Weights of a small mixture-of-experts language model, trained from scratch on English Wikipedia.
Size: width 128, vocabulary 8192, 18M parameters.
Training: a variant of Muon for the experts, 5452 steps.
Below are experts of layer 6 (counted from 0) of a mixture-of-experts language model. Rows are named router (the router's row for the expert), gate (a neuron's input weights, with its number), up (a neuron's input weights, with its number) and show model dimensions 0-127. Each number is 128 + 24 x the weight over its row's rms, rounded and kept within 0 to 255. Numbers have three digits each.
After each expert's rows: a language model's description of what the expert responds to; "mostly gets" lists some tokens that are sent to it at least half of the time. This comes from a sample of Wikipedia text that the model never trained on.

# expert 29
router:137148140154118116097144122138169159140138102154097121158134121169113133163141127133114151153146099134115141100122116125140100146096121129115088147121136141133154162157131104136140152085088114148103141077126153108102145144108204140143149082137086157150104120134089132124067107142164124139151099107169142130095135135131104105134124136104166120113101174132140145122112176145152070121117
gate3:110065102122129094130166146132119087138140136098102139108138144132126105154112128131153117117106144142152131152119113106088143122122094160108097125124094163126151104128196133147142159121106151125145127125150168102134132116110184131146097181159122102176085113133120096145080118185116156121123162126144086111135142135100100130154104144128096151156168155110097128117148128130107112156117
up3:122153126101134121104110133100073145117141146129133162151096141131107134092152104160091142139114117099078057149136133135079117147144140142142102134138176140151091121133116114098102183179113152147140079136131087117115143138130116137125109110145099161093100141131133184143109155134133122138123130141154155174090141133174111115114166131126156150106151102142133109090118161136116121137122
What it handles: Table header and cell words
mostly gets: " FW", " Candidate", " Apps", " MF", " ±%", " DF"

# expert 33
router:131106122153147076104127111092148147102101127163167112143122130157107146167139099142081133154171122137173146110124111127118111155100126165107087108067128084140141104152152099147137139101139112132149126068137185124147137073119149154154112123164146124110075111123098119139136079131096133157128129113147125130113171151157145144118137141149145137104124155134156151116139116154129123101122
gate1:108138170084111110140109150105100156156135129146157078137152120143108087113173143103120101125106143147131122106136094093093142142148114170122146106105154151128119098135112146120082178131135138111135133131104109125127116136151104126117115145150121117125114132174135126138118132141165099169159140097153112157059149137182113113147105162129136127110051134116149136135141126161084133109168
up1:105129150166108081131126086133119158153167140112126132126120182116158108096132105152136132125128135164122148136157107097137111155169132116125147106141160151083136124168088150123111108070094161127178144145155136116103103123149154109158118124067156123138134133121125106098142095173132098119127090137086147113143155138133144109106146142112101103123129150119116152095115158189128092141124
What it handles: Name-internal word pieces
mostly gets: " Ham", " Rich", " Stev", " Ram", " Lind", " Kenn"

# expert 8
router:117103115132172097108140125120162151087077180197146083126115115153137187173160102098088156151129125106125144127109143125157121153132100143094120135097127092144114158153120128108096145114130101164113135090130170129143120107128158111123140105109113115131107097142113124133116095113153126116115084144156098108131128164108125132135132111142126184101141153172173121126128152136153119109131
gate0:161142128098170128130125108144143151105074109172132131104103083126144103136117131163154134150152133101146174114130155100156139099083150106141099100118147097145111124166130136094147117143109113143185142100116141142144119126126144126094129151139115120137077076111134135121095168090159105118130121118102120130087126114128139057125122127163158126182158143104097131119152171121124136130111
up0:127101128109118163153139111112119148136151094081197123137124146132130124147122135090115095097145168119111118151118099178106127151179135082099075139134111152149100151152121096110132101142162162100135129130109084120117125149124136130128134158131150142151116137142114114126132151130162102134195085112114083129119104149151142121177128133067102164094102151102095122125124131129124143126120
What it handles: Mid-word Latinate fragments
mostly gets: "ilit", "leg", " Reg", " pol", "asc", "olog"

# expert 24
router:086105140141122128112163104134170131134104115150109125134126136169091133121126148156127147109132105137122132095119074113164114121127107105086097136113134143186124176151126108124094123122127112162156117083139126157121142113117161160158167106098106131129139095120101108087132117123127146145122098120152160122110141118115124098161135156160149131138131159183141182096109132130158050090132
gate1:120127106096132101147115113104118118101097104149105138098092125147127122159145161150149173124146132068137102131103103140154111104115188120147104122127151097149137128132120152114159114108106132139119140154098152174106127142160138161143132148136149100116148115087086139154148107092166144136130158156173121146122122147107107123131153169106155069144132124114127109095072152115121167173093
up1:103126144134128174130143140155111073088154124129135087109103072139139180175131163138168149143129129121129159155129124143155145163123182106153128137149117169119098149104141136169144124079113109116148155116118119087167125110114112089136158091123148101145129161107171134139145145099104131136138133119083110126095131115143106122095091166124127143101100098113135107104111115092142106128114
What it handles: Numbers in tables
mostly gets: " ?", " —", " ENG", " pm", " 0", " Chevrolet"

# expert 12
router:124123175166178062121184112122145133155110156157142105122113161137092151140114182102094150146173096141154176111177126140157114116148119089144095120101175091118143126154137092104096127098121112123124112116128141123104122143106141123164135094138106129110110106127113103096109145118110151132119102147150103103129144171113102097157119096150130163125151127125143163150125119126149120135114
gate0:117115147127114093153134131139158134154084134133141150151114128113144103103145128107157095104147097110152156123158163094172143142169130131099127095129102118137111164138148162129098156112126081088094099126106155121094105101165124108104111115128158180109135119129142156089147158112078151136125126149127138127148105123142116142158148100116143143072084132132131201107165130091143115145123
up0:151101136128134101146117122133147159134137177124112094106129141146126148161165136158099130120124110137124114148145132077100090139112103107100164122129118162096090148147078152088151117098147141174120114162112124100120133146190151124108117115132120086110101090123121093124140153068159146126109164140177124098094099125156135138128123104117101148142129132160112104092156178120135115154148
What it handles: St and th fragments
mostly gets: " St", "St", " st", "ct", " elect", " rest"

# expert 18
router:099110117160150111113148112108122158101116178143147081170128121144065161134141143136118144144130116143134161118114120147128112122120117129116099112051134134135160083149126111146110165092143105139153087096122175115125159096108178166153116146114135170117118121115075093135121090185113143142129142132139103137115161136147150115163129161148149116102103135110123161133119110127146125107108
gate3:110160176137120102151130076149138113100106161117139115120091136167126168091126101128131140150144088152143176143112104131108112188150102121113129130130119119130152110143119145138101144102089133105133126134151165125134108129116125121104126124063184108090138120147092133136104141186152115129096140164132126146160107165108148172081141117079162162115141149130113127114142148125111101122148
up3:068124068147139111113162130112099165107106118129104159150122141122136171147154092142127119136110089152172153117132137099123077118120133154134140149134138136141151148101145135144114150127141140128110156122112138113123092130184078088084069114176170134114103117149108160133144147074121121141151114120141124160137134133140120114090137105201124102119126138117134148135088117146128124123139
What it handles: Foreign name syllables
mostly gets: " Os", " Kar", "uz", " Is", " Tak", " Tor"